{
  "n_experts": 64,
  "norm_place": "pre",
  "qk_norm": false,
  "init_std_up": 0.0348,
  "warmup_steps": 200,
  "steps": 4786
}
Below are experts of layer 7 (counted from 0) of a mixture-of-experts language model. Rows are named router (the router's row for the expert), gate (a neuron's input weights, with its number), up (a neuron's input weights, with its number) and show model dimensions 160-319. Each number is 500 + 50 x the weight over its row's rms, rounded and kept within 0 to 999. Numbers have three digits each.
After each expert's rows: "mostly gets" lists some tokens that are sent to it at least half of the time. This comes from a sample of Wikipedia text that the model never trained on.

# expert 21
router:517452481474546490440510469507478495547477466560522498500517494515465506538541476525486568434537467454438534541418466530416419523510525471462497560584428596488455635497514486541598427548533559556482434481465458416541506494592501481579490480417550490481485553571391437456528433578471529581488476549440395513492540438470516403487529497585567459516461497521505399487521488441540614477420554575466470510489445514472487534491507505430514579530509519545468448578430509599573504439495595
gate0:413465563457554407538535500478390423501488420474466522549518562491515551490511588561519469504496453530545557533510480520566542559469453472519524411448540530545510569512539452479527538515550536529506492471492478471452479452505489579547504476434468540401481542483589418553528571409567594442617533501419482461428468445426626537515428512534606525522553439581382530529556468427481468496456416474471509510470533483465528468521515438519520495452505467443551430548512456479502619531604488
up0:460485497470421495528472405575484492493472525463496561518485448514587481502470572499572510495515557532446491515551511533477517576445554509557407515435602524468520618460492469448517547527453459494446495464461564520409569434426455475419546501472455504457499442521589547411530500482608466519495505460572532434529401453425513437563342528476578382530508431488551495491505537496535447471496555494511480456559474449422536520497570619499546489505498448534505521514540532404512463431620568
mostly gets: ".", ").", " .", "\".", ".\"", "'"

# expert 28
router:509497442547496561361503453477482483370464591487578493539560551480408541528554451521470526501531478580484504600485427484488558501522478509515526552475496537518546541544478504532441390551497417497514569519493513470430479471497544607463534538380517551503483522593411431513443570559531489458567505549480452517445479475538495516415512541492510456461517554570560464543545509588496588624543505530460506470448504513581509501550509555499469539490504597488554422517490545538558512569455596
gate0:435477507489515500524503468507479492459534538448366436455546469424534532428520455663522448538491528476520554581443512469523480521467546487553521550556520462571513556458455526451619464520459485480480488486509605504519354562457554424471539493484531480447528408521392501505518607479488505469483547499420553614489534401522540522524506600541464455452501553515458509496524535546501620555494487553501513437490492526583547516502489406549465485468481541462534464462507538535522542515451563
up0:484491495373507538456542506558381485445567479508506470525500632534486485487511572469536503571525496488416485568488542481560464531464520531541484436476519457551397476462586458551521465493486526597449467610464612481466449490469541505517477459617629393451355479577532528427582502529523482474529553491490486407557477533472493356432358539506611466537592557468434603518513486463500548514498512542497503592453462539473569475531464413514491511535516486525458449431465526498565607451498524
mostly gets: "ment", " military", " Battalion", "ade", " forces", " attack"

# expert 15
router:576455480497562502582523522471520537521556584468481489516461493545517562424605529491544537559436413500536448507483430491429478487520558538469569560531495442492524532598494547444505536651458519513508464522485471563471434385527420597595450510488413461540575531567501560547479573530427490493479541429397431529446572425559444510518545493492479568564536562499513471581499511491576516586486513496555503563543442490519548446500449520410529573538444469532516567516485567556516467440432493
gate0:543542478479492485497485600511458480476527502469467432485484476468448547485508437463529546494553459507487486572526525547413553586569497512481507481469517449502527510472540452461435496490444475549546479546492426585581442458506390508501560504489514491436514629454482572473652569484456438509482449571496497493495537590395504407596477502461462520466517495450513448461602436469468553427489458425480415444555434453463519562432471451593492622490464482552578520487453621515620417533436472
up0:533440516492414469482437497479513483558504536486509466468476462469509512563496519383532478548397522422465512448590519435544387468517548464433545371492395574509458520458480543495426397472482505496478473565566531456543382488427501416468521510556432484530489562461466517500453560473492603493614492533568522497464478555478532467422550493460425522538492505539524511479473497430452523491493617492560419462439568493516584497484473567371520505410533542517514553527549548453503438454486511
mostly gets: " by", " to", " that", " with", " which", " through"

# expert 61
router:478529491619503536394463426417558517501513498477581421507436549443485617478563574528443449571473378467447573581467442464537535547451568463469562486434556469503452475508507554451438454596442455492496524495449600484493496472546513553462554397481433484518496511483437457487497385555521424504462570429514465473508515427483481561522523549476566547511543537567465465506567446480557485496479480473432463610522488452507467502515602545478499584510441615540496522495510496578465440590495616
gate0:490562537570442521534573520465524453535468395521426485418575504526504495594507489432473448523571410444525487492421541518625510537500397515583644419442486517535417493607541490577539534518441421560368446399473566449529535505483437534472513481607557537497521490483424515438481444548548522540530528500454438493500543449490487458467405538482459453482530537542508464507477484493517487398500418553499456511463542478460422472453494518549491515542504436566502387494571453516435460535461564
up0:519507505564484509481473513502543532482473517516595616513531484507469406474495548575486530544382496472487450508478450557485509581469514497500506509518533488501504552477456522475439504544525521473511560524635410428603479474523561436505501441424504475612497453511511407458518487546507466493489448512473513486450461484438508546531514399529484567508508435395492511508526441404520503520475502532441556425448556464450501569493515489505455513469452480474552562546537492483495352569468491
mostly gets: " ship", " police", " Police", " love", "unk", " health"

# expert 50
router:469395459525597539498476384519548462419554497456535514493494512509479490449628479501477575477434462471431503475522473485473580553481587506478511546481539558554513487516472403540391516583470470545511520519608517559490518476383505500429440478594440494471508607459517479436524471554568497497491494500524488456481492429542543415511490519479543572521510510472600461515551447485504480556395520418475506554584416431503473455538541372509498449522477502542458647588559386449575488450411516
gate0:503578486531531540451444490482507515494486510450560513484490531489488487578564464475512444542460507437463532506524474448422418431514560517529522479503477503536499475552475516511478492511455436460536508488533534472542507488438532532542583481599469473518448446515557435537451545419510509575551529532418492474496495516544491491487553651438487407483512598493512392495544471450415486439564553430534530480415502486504473539481458395623523575539470558490505437437569423558464475521436490
up0:527477420453496627497508498537458610439510531423440512486555484485379524480494633552490373449439478461505522493526536466582552483564545461522533521529462454440463443535494621524523511486563511498451438491518497531494448541493432416500488499478475565433488482596452486509537480563468560506518449541543467524465534449510375505565560477468460501575480428576559455567483503520581526393498497551583476519519587505497485471470442460486455444492562464475519509472483486499552482522539434
mostly gets: "-", "–", " J", "ik", "g", " Ar"

# expert 60
router:553537410559498520505551487453554411467487499550494480490471493500591520546497393477465514466468483492399417438533490503461627510517385498391475488414513532544482455433553486466431568446460458543541472498534525548523550553601506452577555502601538519441497493527514470541483535495463450567506512487444460471532585459505572482520417548521458548424527514552486485489509492573530604497570521510506378408474497506599543479549526402582479522482493553508531518476511472503539504531473463
gate0:506435486469492556412516597437440514455599494552543464428481469588502439450460488464446509441386564524482503362517538474514419476528533512488544431479537501462519520471531473469507480422466484498486510500610533458580526466493585455484409440526415475510455512466508507436479496554563547530450528477482460461532450543427422334576510565523510476565527545604488458480514466465458517481401535543396377563520493505508489441463552443595493480491490507464443457544480457457499468500487549
up0:406473478546492541487496539520532540490424550462479423486507529480501601560470497483527525394463417427550554473508486444429480497476537544489518485506477562454447421454421456455599478508498528458452514488472531504483445464398510491482525466497520398448398505515435489522605474499429430503494548495487497555536423442521401396457496400507524384485540528389468461510520479514474413611481500440548531508516465401455460498480509571521448500454521494437533547492559504466470548474495538
mostly gets: "\n", "\n ", "\".", ".\"", "\n\n", " Animalia"

# expert 4
router:589496424526509522615437447508484460493503535404481419433488476497554512535508489524550531581515479528455444424539405521467535494499543427456477460452551566510433577490614498623496460482472441582424531452501495546388460439511507543478544531460514551520509503618489603451430536552495477485552482474442451499497536562459513460535426559476462553582494533505452525515543483519547523522583504498483465585455514490554578524491451459506481561572466513551536464490549519544576541409524509
gate0:424533602630447427433467480488416486531471515449598524438480537551450534604477494460523534511469576432490508418583495539518508453535487493481538582468585619436503540539486444568497484422460435393499484518488560509531387560474560508453469541463527545526523512522430509510627450453430468546515536469446526468506561504654490539521523530501478483497413530555476522549513432548548434543554529516402421506495605566516606457527520446537476507562482497466507484506504548626540471518465495
up0:475534497488481551558551497556602459439557509431557548540515459526478506475503447462370499424447567453437469539554479557542455523498440508478457452439462535554502531622522593438454477489570493607515602542553480480501447406565458491511387538408508578514499481498510456474526509494533478501530424508469468501565471530514516450579440540505524438494541477464459471454492498493551428535462532558390448463538489476542505427438474482512573511500492493452478442471535439436544476597612529
mostly gets: " that", " which", " he", " who", " It", " one"

# expert 52
router:547468379554502500463473432402523476511481506422544453459497497378547534376511462471464583573502489598448497598516425521458463535468469506421461536365475469509492457581407525502497444451532442522514530546550524518487514512636468559460504481541484476489459521579435486514482515508500522538512493503518530480381416507476506486501462530560555453470495518594541481535546495554478522497508514588489516606526481482538498498502552388415479479537454494521573524503509514525392428485480539
gate0:512559457493473451458509464464510461551412501536491540417474459513499529486498518523495495497534472487600413463476462494450439470377568505456522529544490598511480491542575536514437497481428461585491548430524606492456477388494438504454518456488478529491529560505518479643546605514512467452458516498502596561488491579440555508465600508518434508533524447544492510530524602487497511383574627541479431423523458526534476601468521547420559431536395488512504487464557611495465418532474471
up0:507486436449502519566556486526497606406482489467527516567560492565404473497437548508535501536530474482488464434496402463527435534521520472534601537489527472498440505499537659512501489508572531554576476455501533436485471358537408517454548491445450515508487466555442463587424520601486611418494404588490569547541441462458515459497569557450475514424543480455591470488519490473679454511532443490529566507550463476471538480505508551454580443450531476478520499440463433553473511458632549
mostly gets: " University", " City", " League", " West", " Cup", " College"

# expert 59
router:501415515517495523476505482513526461476444497496574460457528485553511518503460460566458507575490458569484486472486437467498478502478433472541559519440518514505491503471493502529464528509565528550488548494566481514488468413492511461423477486559479590497474500509457442398428594596522435501448499523575518451444530424501474370603514544509450583421580534441588482504551590514588521526535470478432476500492472449442480444549536506516546464559464514392520486428574667531548519547531485
gate0:430543489551450533471558453563502489387535440566542477507555509509508559443489478524599520518563437512515489432569505495532469511464435566422425545484549542475454504578497496475550525546458446515477472548522537534485515444435564457413452519484434499464464550467470487563426459428461387435535486547513479547480484517508387381496473419476452484558532439441468446517493526525502638561407544497418544537513405505452521465534422553551480467477532520593457557507485429498449491507497522
up0:517483409534489503628447523518482459516516530605528566516536543443520534542517411528552475515521423496606550480465482493555530479465332596496513489525497563567508543574497503530521445550517476518399526477471452440485500485534550367439441506547449579529448492497405518486393568502522436476438543537503456550533469493536465471548500516458472448529504426500531530584574565484522534469530444438528451441565497526419470482435409490493419406449547565593404497464469483507519419523488518
mostly gets: " of", " in", " for", " from", " over", " between"

# expert 47
router:526545501549520517630467507489509454421531544377457513572484556520408480456510453533513479440578417491457464563474433541518449502464430492515517477427536478503487505542589425524484480530540491560461433510509451589475548453495481545426517387499484468520481511514449667436539521491552524484516492539575469505427557488398535540516524522487529507370576532438526439528567539536576512598427467548449470466555484474451508480523538530391537486535494555521513453422578557594390477524453475
gate0:520483647448512437470551528511529529448505485537455438569541536520484450516505450528435518521499510488529526537547543545475588533637449514467471587472574444523499525590499488497470452603554464609429567483484503510531466526469608435507532451540470558504545462433506510533472533488397444548565492425460523427470499470449506532564391491543472415461543444418506557513513486506565543459497489505484413581534478444456495475550451524595492447525532508458413455565559426546530534532480519
up0:433492514591523479503447434451541475614522451353477435497404570485468531550498543515595443574553416555486558527591492387479472570507530554628449514509557475498509530486432479524474517459370535437511544487545446564601502528485464533439453520429502431480456456520526542559529540480647423472532475546417505586481527480578447513447578448515524560494445518546455497443523459485439448471544499535586474527417458520520570464425461565425491567556503473507471532492503558525545479556499479
mostly gets: " |", " =", " ===", " —;", "===", "%;"

# expert 49
router:552455465474523595469410438430522511399475520487463500447428550583502544472561493524489484524554468461443473614478467428564489462409516484560561571519516530515437555422462473535479482586544515481537548490532508505464525435459493469506570543474508481585513615577451439506488510585551475498514510483463507556427507477532468448486511571418466570516485556495500550404627595490575487536506495469491533493602532415560549432604490489387484622582498540528540491536586445610585489555490548
gate0:481530543557514548505408598519482412459386457468490579477423587480497507540439579438523458487583553480485481511455545582560491442497399579470524537556508552513477483447517539483495498437434565528544444532505419497602512532541555487488494468495527468528459435455413518485495442392420527549552452499490466555414538418453537509532516408513478539492615549575460506554502523549466615432461442446486499482447503513513432551540462497454558504457555527530507539524557530522448487586499562
up0:545460487584487476432528486432419505440542408444391530487424403556474543510522505589473534561520504527365488408459409564542444473537558579560434508500415513414560493433489512416473503598595523514520431436409473486534469498544521470497547488579493496489411521476473553541565574466582547568473454402505514507517462626469556500501541559484487411547463483517480392454552447554445506501533541514418413580534429540512575486449576542455553549496473518519525545569517559441388401486567432
mostly gets: "ling", "j", "ve", "ising", " cont", " George"

# expert 3
router:487494470525458485516484447488385555442505531497543488496534490576506580449494366583510459609502516510470522575484416478442553584439381492465532517522449472483381467536507581522464428487562454520458481499479571532449461463490484540509490434459378489438437562474477492501503444468447461461503488516471464369488468494478512440552605536468440535496603557500523501477562481554591446566517544466440521532530501467565508445504508547514514518552555477520554591545541466541505528498513597
gate0:503480581555486397488510547537491595526491500527466431557559487511518525467444404557529512567521489418509434454517469483590532588282470517378603445458493516472519536538535482513539478487489389488528465421420553483449450477520555468504539507469481513436474509575490576498491501471440511469451538564448424524517450481541492352525606482445464545573498504542524516436601513529438506498517438476478474595551466472437489432556500517459529519477517536519575482572536453324508580537457507
up0:434507562482485493494485457573524462543510588440534459436448502467386412529561468556432537493437530511374535494427486528429458500466493514516550520516485597583553494492514453513517514493597526505516425523618465548468529397488461476532526479475486419494548557543558429508524601521494534525550501488473467499493516537490456543532353514477449521524456497489456508517496517503475564586529519501514547521466467536513495354481472533549477564546491396465406581532499567487552544293476496
mostly gets: " site", " construction", " engine", " building", " bus", " station"

# expert 25
router:496472436557534488514495534501507500484509507467513496428430563625482479487395514487499473569513467533474471526489474484463473539531519475489441561434484515589452424506400504472529398530497450541480501552502528583499479509551559529577525542572378515495466472503525480491509517522407468462573528548461465427520455454544473462610361470523497482527555526617531487520590519503588533509519458543398429560502498512462533495493498424456437601516516502650479493472473470525513444567500488
gate0:664492452518519476465424480518454560542506467477489466472491489584463438510390448484529488573497544452439540445462491535443477370467468471470587501439438596537513487436508472422486521488488482512570453481490531514460535418599492541432487505521381482459502431471479467412594507532484546509554490451514465447652506447475492503513585492556497510501476526574440466524527522418406559525579488497476500523478545416525618555468498464417449468487538526547542543496428455475515586548516493
up0:465489447456535542438477518513509487458459575424556482439461552492469616462450580526492473475504486536458420475498483532569554446489547520499489534526556491469461471496513428597404516583518530477545494500564523504466541470514565551497537512546485423458451453432553509533528585531538402534562585495542463546520488582495472586510453503538507630502528456534477563513562422515536613533528475492508580493496436467554582395525456461495412581503473523484416433492479533461571431560449517
mostly gets: " other", " such", " their", " new", " its", " several"

# expert 57
router:560594496547510579470543529461491393525448547379482520403436606520458451430448486435536521526507399556589463619456520430480457509463504465503533536414481516482481498504421464482435559425560447532441426541463555584499539489491491533526569515509529605531403575487506605482435604520491513573572533574568424464521438494574534457509464544523444544458509556632561459525526512485575518453463448526470477459470477502487536425544496491478471566484497431529462479525507482504497413505509472
gate0:526494532523475524520562480535552570514546456547460361510523571528531432457599510471458535466472537507529479436507446483444422454507541501547520590471535545542518590487545512475533502512504491560383554437540511449516448456449450491516463432509527470551517473438469477425523623354597505535339537495478489579547549522536497454477529555481470493483550458440546432487549563493377539446512556468565450446450468510522498549430508483501554527536495483375528452433460564502591492521526477
up0:453516697449439510412586438536424464515482469537494502405486458521501458504492494555516486405477559487450488562475514528545526550533458491470511477533537537541538582551403610516344514488483589538500526447536498495565474514555572508517550523555440568525540451566499508513441492499543503547548502539446554520531694433471502478412433447434468491501514421416478381493554546555548475495518502523550465483468518540436485529586469532327477371434510573486495535507505490398586557571514500
mostly gets: " a", " the", "'s", " The", " an", " his"

# expert 37
router:464415379453451508531513441410508490460525465493520464490494520601442498482614539495458432508462553521360594532452406473519538558433544469511538517529498461507457491537419553537365467535513503494479468591570476489454452370514523486481547461533437473537495538531444438529461481547495474536483453434525430408446442435541536459529457552502464568387493545532509477486493513475593470622471505512435538528468532513533506392533532484468459520520519528518488503535527566551577587524455539
gate0:484429403503511441437473601484487501534519497352504451560527532532442480452645528429494473552511421551422488546499566502547580511510517469557578503568576499538528561492493521538498482499501467605406506509535453471520485519529518499553539445483566552486459524483539443546479475492545537407577466512495448556563495458442495406537443515554480549467568539494549411561533460453448534482372488507547533449406460417417476480454415567503512505489478496541567507455564453548454440547390605
up0:511452443416516418450481468506552519540542454454445636452510582559512477523634429412466445509553478527459522559498502482481455489541517523485415520539468554483534559510501560611447585585569459466610495392495468466493506545453494451509587476501513526412538525444561482468566539523494500568479493539490476473492483538437524518493499518411519563556529461554468465494527462581419400477464440420438503481515474531545521568504478487546465481563481434496474499463519546524589595456533582
mostly gets: "e", "el", "te", "let", "ad", "yl"

# expert 0
router:523427481467550496487465481479493503489479476442647495430449557454461434456459578464501570535462466529573488519519509409472485520451467450523443510479474549485421504496462533483506542496545527561520410497466435593430559502572457424558485501580515509398450457453502537461492520477474472590547511453469479457503490510565573493599470556509481595466620520641470444582505488504531580553510467553511396478512548470468514450486511513529466579543481457540466417514565605530488402574455500
gate0:489474511503517536512468507469539486510444527449503543558446433470471476503451518408479576511482493474543505390415526520450381425510563491525526507486468601424478549508501420599583460509542515521451561444431546414456524458411503434564508437552552502498477546551528559491580455453506435579502449523465533514458615510402410460540623494535481550512551497585534459500549433501472528506522535458489503473515487515477483494512459507573465382539486590430508518467468538535467458468469569
up0:628602478435456564573493359568498496496538538512425483369538504507544464475502503540477493545470451491590527502470552446409565498430438531516518514467463471522472495529570450438523551561502448543613509470508505500511530577425492383465454530471515551440506524521556521360541531448497514511539556453475548489530456525562515500564476520531448536508476540531474399584587511439487525414548591485435379515529441464585525516509523486527530577515437423486395415485474486393422490501383587
mostly gets: " a", " the", "|", " The", " an", "The"

# expert 7
router:497485420432580435461525416552491579469532472556532482469461527590506536435620527518440491551420380504488481587459396452495509493426515485478525549483535487525489542558438421547450407532495526562437604538605574464445589488512543536481602494497458459528430584527515507462455503491557416455506528494563432472449456523447541393601486597489468552470499605519602533519438510555538513587501477490409524498470523548474552353505515524514471511470498547508524578475468577525600474488418533
gate0:479519477510512550503398391512479454507483471501441478492485541553474492513501484553488581563637390576492512441504486424564463426429437501427566540455483524509535502557460436599454541503538475500559526639455505504525507484534472570518550437478550491499545594496521565486434612504461517502565493459543470477490444462559529443669525558559481479524579566473511550531564550581470522522532506482480552534564537516472473562526449456529510468524498516478509541490475550431411469496429473
up0:628516534505476558496554463508497496510469501475532517521470449381494530453488478581441566467430546513550489600434393497496440566530565531486565466484531519460404463546531545564538555474484490501517332607464509527490548417501603489474477520410539516502487508561592503492468499477489480498473490564529433524567442456479477469546480499444440504409543488359545568533492454508462609455491541471516481535483327507490486499438519412524526487573502539511573458448502534555513482423483495
mostly gets: " first", " second", " al", " County", " First", " state"

# expert 31
router:476473487527647533503519470491550456396569470457488475472397535527500521475615536487444446532449448489409486541545486448517511523487501508485491537452468426487473532466484468478377484607552433514480544466589544586436499469469510545476561453540527492527508542576430435428496524502542484558586458521588468387345517485524448419512527483532607511513619483570483415551537422572494485537446513435449559569553394467480431508526455472436484480530442496567495561482542486466562540478466522
gate0:477498507536507528455472503494564449500574486428555541590497521469429504486513519436480508443440486620486526518569492442496506446463564439481550542466450535456642500514462486555433535627418490438469480438409417490550488529412549527463511492493435534531536519559450383565537522565450510537523454482550604495395553519485482505519469487497482595549521527547588420433481470484498481472518481559580441530508496424616476362532492506427552529472485594462583502458441615474487512583496529
up0:452622547458479496555509541486498501573473433440451519303490554486568497415495535412510580482578477438429422503465511437513468538511489559485425491450481480500517496492501455572549481512514590435534446427465562493489465449525597366514505425593440515539506419452529558455472427485483467569471433531491457450569414556525511408529499532414517505558506549480496545527519499488483571572529398498466477388455534523425514575480609525452607488464621472407530506529627502532500510519525484
mostly gets: "-", "–", "/", "zz", "+", "_"

# expert 30
router:528464387541536536496538506477563444540438459521570500539446524590472536489507420414550487436569461460458451556508485386439545537493448493445449473500464507471472481466417466550550517477514462494457627504580502428502506507508388528489503511478537541539466621505522508480534527479496499492514383527503445465458473506520493520549443545494580543476466483549478466469508508586507527520498534532493538567532575416489540462533507487531548457508412483497567508576469671518437444504402518
gate0:441530408580561524521453541469640455536445552538459481473479524526483506494481461412530508431538479475436485468558518426498527540548454498436404467555439426486533508487391441560565607541506498458577619527565503435442602512489504494521480510458487556576459553509573442478593524511414579495388372550465457595435492551490492542455398488534591522416547452521544498529453490496480509562509520590463546485515549475526513456483539492535490454505550466501581484543477562484462512527463448
up0:546518401452634474530490461470514485490497481556541489430472485581452489547507469459544476466530512480414518464446498431592482502524511456466437472510417451482489522421484491639448517516488526484510503525524569482473515631496494471493539522480534493544545593576528512547512507529431562566501340520514512557401529601500525431507458456499506556411522511455588491577493465476452551557385509648422529515472474456588501508473445460520502485471541455462544394497462480516456501620554478
mostly gets: " W", "A", "C", "S", "N", "B"

# expert 56
router:584559496473459501540528456518476516457490461456519473579526511546393492516469586574505507588492471505491539491465445486483429532485429461420472553540530461560481471527396540486504544517484497539480509494482532474526498452643449503457488530492462525530470493579473525533510598647472514464513479442549472517438565396585488401510491497514423633534528487453642506549507520512569545494495466509495487522544459486566512528511542483491549500573476480605515427461494615537522445596504407
gate0:580451461483515500564512421443505536518492527468608453547434580579468481410493535460418389477466439509410555434513479543557531499463524425623558551560476467491488446629457427410445510522554484480375495508433468510508495604515518499496436505526502483474443517605463492506472500469465508465439524559529539557550496484497414535434556497438510473505460522428515554512468424454408477504456517473547466506513547541512511528537482539391466504388456489445502554459533481532463528557528554
up0:461526519480450406535537470457432489308550535466464516480505462495419546542532474562470511455398462403494489537493512567453479496507573565434483400494463511454505492520461494393517510558505515501511485517535517505492539528466483480533511568513446544447559529579519473536390499463507545510530535616536475551475618452558503468459532583546528433526567587517530483527469398508494458525412479480472452541509520376577523537529405471442563503503525447399473530485533525552508523549453499
mostly gets: " of", " in", " to", " on", " for", " by"

# expert 34
router:516454421476530582483557468493512495484488474529521377435395490564548402454583548514462543565539454548471503558434470535463507539408456501447551526587499467549476535531501485489447327430556549526491630582498524526415528492503495574492547534552463566516474546473455494452487600562540421436476556497509488468425547419489518432456566564512557507459501562527637473525490585566515483552490481528431522563491528539564526489524465473449504477505485514553499552486589533468505536500378522
gate0:485471518518555518449558507425474486585473516512501519565532540486382464539519470446503498504573543550540524487458482553562505472429462522486415473440543578536468494503541450467521553595485388529549481462479468467444456438543529513571456549472521517487502500527552521424477592520543422461560413515561514524514480494526501539498479469501416519453475517509550500413462543598654630492573569450482526468470511507538516491506571444454489601494596497520535482512467512480396548544499439
up0:522575477503510517452460549545488473381503582523551470544545598517575461522446485503531420550433435552481525532474509516417665475491454663535511409516456490489499538476476537443483533425554517476485481517448467548439468535576446496442430403593464446465527530517505422583445537481480581509504409465570470461453526459480496598544457464483460480471452485501563473431421523485506507469495499457521449477581487644587575495497539449441558525523591510484572512394524540471528498440520470
mostly gets: " United", "er", "ec", " City", " France", " Germany"

# expert 44
router:433420472552430544511566458539471496414577510499597438505515495574533548462563448544493543555544445458533531524449428420432567538492552479525498529510450438544491550562496492524413411553510472531492536507546521514502467404492431566433492487559525469474410470542417466453458555613475437465543448486506434502453523471486523371511489606459512536522503539506549472637576556499595459561490511431446444550571433453547537457495519448453452389509473525505501563544544445499499442532543598
gate0:529427528492462505633375468489443499413572400441420489530470561491479481583587513518522516423486539499373419451468496501533457544612425578517482510505484584531466477386515479497506498578522537499562476534514412401484485515517445506417391462434523503457480509449453585496517577497588495539480480498484447473486533435535445521471537443468462493540501567445552441508504513521502458520501571522495434420567504535434480453552369366482477540510482491578479443457420524514516482507566521
up0:525508547352474499549586488445441569467536460457502546441471529459429488560536498482449546464489494630536456438438515483517557509519435498512588451486462490581502594478411512409443488473544479459428563501477427479549454497490513416524448522520495485417615529368527461504590546547549541496573559502415489485526524457542515502495431437451503482483478607535426480455536496515532486540536562548500472503450542489516462414490524552502452528379415482407512428513439495482614520543477519
mostly gets: "as", "s", "es", "ens", "ah", "j"

# expert 63
router:589550560523523576556551499543471476565464511579506460390501489528415520494503427529492562489547442485420501450484429448487549532454525498490471507578492476483482501554424480569484573504542486480448552495572508572404499524515441438419551436541471495486548547427484465555443636543425444473506440404570474552457535436537553524497391505476489537563529489409619434554622556528570543467556487523477547472583428473531475498544369485400519509487545364551488452495542675543603455444526557
gate0:426546428458473456393587506453449455522496470515538581430550450512476603545484558522388466454489505484588499472532563560519524553490485496536527512389532449473484599528459488481629485469540454505491585499562556453494469534502424525565547516517481565569475489457453480533417466528450557504488428491428440462400565526504532558509537509556487515519446474573525429424445563590556484447502381486524515496556446521505482550573420566503491483537458516548439476523570473476542590510514571
up0:562503611470508489461510496549451502580495468552564488460489431447456525480483432545517527483571419479542503500461459471512520543440555522533459480497493537502544542459583516514410512454452463613600440446574362541548469543435474571587525626488511429541438424529598546534611496495473547465430467501463507482541521599499464489548463472424422464435501522519531498495522471481587554485517489438447437455514486537547493495461444549545500604508442450426519566503520427445532518529489413
mostly gets: ":", "=", "′", " &", " as", " or"

# expert 27
router:478504471541493589448486440525485600584527525530529426604486525413552508534528504459570411539529459445512530482453460458538551509438477404455528522440500586532483424509542519549472541534455472547539470490483583524507478500502559506443500348449488580509527532621520472527558458546460474535522577514589423484442531469400453505558565566489495601556605553554477528495513463501445496491525487517455472503571568487641558545506508502522518597533508498469439511555548662518514480444475537
gate0:428497505533529513515549467477479473535509505544521506530504523553548426453534475537465534476551543471546516536472402510489522496556527541518527481515506544485413506454384534346451497503470510536581586407473421431507480578623528508422446522520483511504525423539519540472468529553521572534625534503570487520494512414398407480470474537524565550491446464428531537507504573496466465475565503457509473426466615476503412568556563450466511456414444461513513516452491454567500477516493498
up0:473519528508518440628530419508453469453485517484448477516501529414517510410568460586554569543488446486485519514503498523527539496422434517588530579641558496608480495505590528558529521549504497523510355577517468394455472523455472474484498475488579476497535575463514495442506564544421566527458474527450514527512568485541528549455552621472501515480520469435473509455499494589473517485482443476535583570515497551482475438516473483447463410570465482565555516494529496488479427495529535
mostly gets: " was", " is", " are", " were", " has", " had"

# expert 29
router:582456516473493525553484536489439458447523517628411490422448573517478608507627506516562538478502508488424555478524479514536487512526543433452558415434516534562479610512540443502507432505578505509556544514594435475436554409547479419502527518512459525472531552500466542536517489468512486497544592508557460420521525461551530398438462496502545443502536533559513512499507510489488501448531526542476540591537509425416493463576422561470539559479480553537443454466559522554594428504509492
gate0:533439455545425476620480523488433415465497513491536537495530482531577480625467534421489587595516483589507528519494471507499478560577591513524607441461395462527478536461535493511423482584526503510504512442514484538454506513492408597547615488552443536498455492558441496506478459498507546577580488458511544445487518520530507328612607491475463444506547449462481536507538462418385501478552400526482551534448591498467523561619502477557512533484528543466548493571606517576534386474518439
up0:514390443466477495490535444540475486427457439447501532555458415410478575590491513473476523424402539555513540561479473575601552406464536445520562539445508481455497544490466470543451477499465504540383593453517510484433462464574522501504505502529477580512489578541503469545443569454452523476551522577493559493503461501565465493480483376457462472477381522541593406527598417473481536480443511546567490431497477480625382558533473502478535495494515494500547496374534556479551476508514579
mostly gets: " and", " or", " &", " but", " based", " due"

# expert 32
router:482441441560521584449498517485517544511454482501533527397500461451537525416448475452535489491538472519428489456470493409453557543522520476514537544466537493451532474483476566555465438614515501530465540544532489534452489506491565377531506564499424571495440528555441496474534369517523369588488494445470521433507502465438577367522462517474451499579497532579573466486474499515481524527511483533473537499540466495531405564487457451413448488508464524539536506530683570543528479618408564
gate0:467542537473464489384524521487536413496434469487495501485512413401536521457487514540594543517460411421530445546529525526490558552444522516476511581481529558473475513497513459527563461418448465457486473529507501455428481539554496521434578433436369519532421423488451579550495497474467534492545566363496462458519494518533574502510444499507484558475435439443399497476538632482478544496608368465423562535474519568493511479521505550572405439479502529509398464443518526563451536470480484
up0:500473508495541487497483548473486455498501523518508587446520605583476549526510418541489554504478474577516495483480503541548441509536463462493421479467510539535438489421471459500529505497459502544484504530478555461448500440560502688527460526539498388493516598369536540421483567452453551483530590521527527573438470533550479489537510431566523501501589411436364488430530437507486481475351517481488458550543521531455559453474477521537542575498534513506495500473417524512534537393526418
mostly gets: "5", " 17", "8", "6", "7", " 16"